config = dict(
    num_hidden_layers=9,
    hidden_size=128,
    n_experts=32,
    experts_per_token=2,
    d_expert=64,
    d_shared_expert=128,
    hidden_act='tanh_gelu',
    moe_layers=[0, 1, 2, 3, 4, 5, 6, 7, 8],
    router_score='softmax',
    normalize_top_k=False,
    routed_scale=4.0,
    balance_loss=0.003,
    balance_bias=False,
    shared_expert_gate=True,
    init_std_router=0.00712,
    lr_router=0.0026,
    num_attention_heads=2,
    num_key_value_heads=2,
    head_dim=64,
    vocab_size=4096,
    norm='layernorm',
    norm_place='pre',
    norm_eps=1e-05,
    positions='learned',
    qk_norm=True,
    attn_scale=0.135,
    tie_word_embeddings=True,
    parallel_block=False,
    init='normal',
    init_std_qkv=0.0457,
    init_std_o=0.0567,
    init_std_up=0.0654,
    init_std_down=0.0654,
    optimizer='muon_hyperball',
    learning_rate=0.0108,
    lr_mult_qkv=0.5,
    lr_mult_up=0.734,
    beta1=0.95,
    lr_head=0.00619,
    warmup_steps=66,
    schedule='wsd',
    decay_fraction=1.0,
    decay_shape='linear',
    final_lr_fraction=0.0,
    batch_tokens=65536,
    max_seq_len=512,
    doc_mask=True,
    train_tokens=356300000,
    max_steps=5437,
    dataset='wikipedia_en',
)
Below are experts of layer 3 (counted from 0) of a mixture-of-experts language model. Rows are named up (a neuron's input weights, with its number) and show model dimensions 0-127. Each number is 200 + 30 x the weight over its row's rms, rounded and kept within 0 to 999.
Before each expert's rows: a language model's description of what the expert responds to. This comes from a sample of Wikipedia text that the model never trained on.

# expert 25
It responds to: Adjective suffixes, of. Suffixes like ical, ial, oral, itional completing adjectives such as Historical and Official, plus the preposition of in names like House of Representatives.
up0,157,209,221,202,141,192,197,223,227,211,215,181,224,262,172,228,187,172,161,233,191,216,166,228,227,235,194,115,160,184,177,241,165,168,171,203,184,210,191,185,185,200,195,178,252,200,194,167,200,192,191,182,194,205,207,237,230,184,167,208,217,232,191,199,204,193,191,226,186,152,168,166,220,215,205,161,227,218,169,244,208,166,166,145,213,206,196,167,271,229,159,256,182,172,174,240,175,182,192,179,229,240,171,201,221,151,171,264,268,230,214,215,194,197,223,230,176,179,154,215,213,229,271,224,231,261,233,208

# expert 20
It responds to: Digits in numbers. Digits and short number pieces in dates, scores, times and table statistics, such as 1 February, 12.70, 3:39.
up6,203,198,147,164,239,181,206,172,210,179,225,162,189,196,204,238,140,259,139,181,248,216,197,262,186,198,155,227,191,224,251,216,189,207,213,159,206,172,189,196,184,189,209,270,225,197,142,167,236,179,170,199,216,181,199,217,125,210,204,207,180,192,173,197,176,228,267,209,210,159,233,190,186,209,257,177,199,149,182,177,234,224,188,189,222,252,183,183,139,192,151,176,222,189,188,190,221,257,191,164,150,200,225,209,218,230,264,188,207,196,178,237,201,174,243,174,170,198,189,181,255,213,229,217,211,232,209,174

# expert 7
It responds to: Table cell separators. Pipe separators and spacing in numeric tables, plus opening parentheses, semicolons, and list dashes before numbers and dates.
up6,139,232,251,199,139,251,191,188,158,189,211,272,172,235,189,187,185,138,164,228,234,162,172,211,187,213,195,209,177,235,166,225,216,154,199,187,247,188,198,255,142,211,161,277,146,189,171,257,196,192,172,179,175,240,132,197,209,199,187,157,144,246,239,203,181,205,239,230,185,212,196,214,165,195,179,232,207,201,196,180,218,219,205,207,204,182,191,187,228,204,197,211,174,208,195,173,168,186,166,207,212,221,223,235,242,177,249,213,233,192,232,206,236,144,171,207,192,222,199,249,203,235,173,205,212,208,241,172

# expert 15
It responds to: Math and name fragments. Single-letter pieces inside LaTeX math, linguistic forms and table cells, plus words like Mark, body, and Michael in varied prose.
up0,230,173,176,181,221,130,210,197,211,157,203,211,237,207,172,231,149,180,185,194,222,227,192,225,155,175,151,202,173,150,252,152,160,206,182,180,165,216,174,219,262,217,199,160,203,212,197,189,198,207,212,158,206,198,221,236,238,217,160,187,202,214,260,209,168,195,239,268,188,174,235,177,213,159,218,196,168,201,208,179,190,218,187,193,251,223,243,226,191,237,195,165,156,192,252,188,188,203,248,186,195,232,257,204,192,228,195,129,234,246,175,209,222,170,249,240,200,198,251,195,163,229,170,172,195,209,140,162

# expert 16
It responds to: Non-Latin script bytes. Byte pieces of Cyrillic, Chinese, Thai, and accented Latin characters in foreign names and glosses, plus some symbols like slash, caret, underscore.
up0,233,215,162,179,162,204,226,205,175,194,190,123,194,205,224,203,175,252,209,259,212,234,169,162,219,154,173,183,203,200,192,199,235,195,166,190,222,219,183,162,182,190,222,206,200,229,185,229,148,189,190,210,183,191,186,185,198,147,197,200,235,219,145,167,165,270,218,198,218,208,246,213,182,213,164,187,217,187,189,220,202,231,182,184,196,248,254,205,214,191,250,247,144,262,195,169,202,251,141,202,199,225,233,230,163,201,118,176,221,213,177,213,174,169,146,212,232,202,186,284,164,195,191,234,171,172,174,206

# expert 19
It responds to: Conjunctions and prepositions. Commas, and, to, in, by, with, as and similar function words linking list items and clauses in running prose.
up0,201,165,169,174,224,233,175,215,217,212,192,176,167,132,215,223,193,175,220,216,203,198,235,200,199,202,151,234,224,254,205,214,192,167,220,183,165,228,188,232,200,192,191,209,215,267,186,176,250,189,220,217,262,188,184,133,189,219,243,152,209,155,161,211,166,219,186,229,232,198,279,174,154,186,177,182,203,142,194,209,181,199,231,242,178,238,195,190,134,147,179,204,225,194,191,149,197,247,160,191,205,251,254,157,188,253,224,179,198,236,200,212,234,144,177,199,209,193,194,186,235,223,225,209,229,182,166,234

# expert 14
It responds to: Line breaks, list markers. Line breaks, dashes, colons and pipes that begin or separate list items and table rows, as in infobox-style lines like "- Country: Iran".
up6,183,196,173,265,203,226,217,196,205,254,182,208,200,262,202,154,198,206,170,243,211,223,194,190,217,152,221,190,200,143,254,184,159,219,205,269,247,152,234,220,248,198,232,198,193,139,157,188,171,217,204,184,162,150,171,236,205,135,213,170,206,230,190,133,193,193,156,246,213,197,197,207,187,196,196,200,198,190,210,194,189,205,218,183,225,207,201,182,152,199,198,198,198,187,190,198,222,172,180,212,254,218,235,187,167,178,109,207,249,217,209,221,195,215,231,211,183,124,177,215,205,201,236,201,177,231,272,167

# expert 22
It responds to: Capitalized word initials. Single capital letters starting a name or proper noun, often after a colon in infoboxes or after of, as in Hard, Game Boy, Bonn.
up0,189,190,157,207,205,240,131,198,202,198,141,173,176,197,185,164,188,164,203,204,188,204,205,194,224,216,184,197,190,164,220,211,190,213,202,246,270,215,193,199,159,208,211,177,237,237,176,225,169,165,259,265,230,150,214,207,201,237,217,166,122,219,204,198,223,210,247,190,158,222,244,168,220,219,197,223,197,176,217,199,184,194,174,162,181,227,232,191,232,236,229,150,207,198,169,188,225,209,246,236,202,262,233,181,183,154,207,176,225,232,181,157,186,234,234,233,131,195,165,246,190,226,160,187,178,196,173,128

# expert 12
It responds to: Capitalized word starts. Capitalized opening fragments of words at sentence or clause start, or after commas, such as He, Wh-ile, Med-ical, Al-abama, and the leading digit of years.
up6,244,208,232,256,229,210,188,187,184,212,205,183,230,218,220,128,200,208,233,239,259,189,169,233,158,185,183,213,156,152,222,177,179,219,153,203,197,214,198,213,155,186,176,252,202,178,202,203,225,216,203,171,139,224,200,264,186,206,210,188,228,164,175,218,227,200,268,218,190,215,194,142,214,175,242,210,181,145,142,191,269,210,174,191,235,200,212,172,222,205,140,199,253,221,232,170,207,179,145,221,184,195,205,206,171,168,207,221,150,217,204,199,168,189,239,245,195,196,175,225,165,251,202,156,187,192,235,250

# expert 30
It responds to: Table cell separators. Pipe separators between cells in wikitext tables, especially after place names or numbers, such as asteroid discovery and sports schedule tables.
up0,178,185,212,188,166,179,117,199,177,201,212,223,219,209,154,248,138,214,217,219,224,214,146,183,124,197,176,245,181,226,216,190,223,139,235,189,261,179,191,188,242,166,182,199,170,216,152,201,250,187,184,174,188,176,188,244,243,154,211,231,183,258,208,145,186,223,230,190,220,191,207,167,218,249,246,192,200,227,226,210,212,227,157,208,214,225,192,130,220,183,198,231,203,238,157,180,177,185,197,221,169,219,177,243,246,175,245,182,193,209,227,186,175,195,239,180,167,203,179,226,158,218,208,188,237,234,161,216

# expert 11
It responds to: Songs, albums, charts. Words in music discography text and song titles, especially Billboard in chart tables, plus peak, album, song, You, Love.
up0,145,223,186,240,159,168,175,225,192,115,229,202,214,199,174,210,201,211,186,219,240,263,166,190,154,188,196,190,128,269,206,246,205,200,130,179,168,184,218,183,185,262,196,202,160,233,154,252,146,159,180,204,180,239,208,239,196,210,203,209,219,188,264,148,193,211,201,226,196,210,243,180,199,191,199,187,196,173,189,203,192,187,256,191,197,264,211,216,229,194,152,206,157,202,201,187,254,195,201,209,209,221,177,166,234,206,233,170,211,181,224,205,187,253,237,221,209,208,171,231,165,143,194,194,197,199,229,172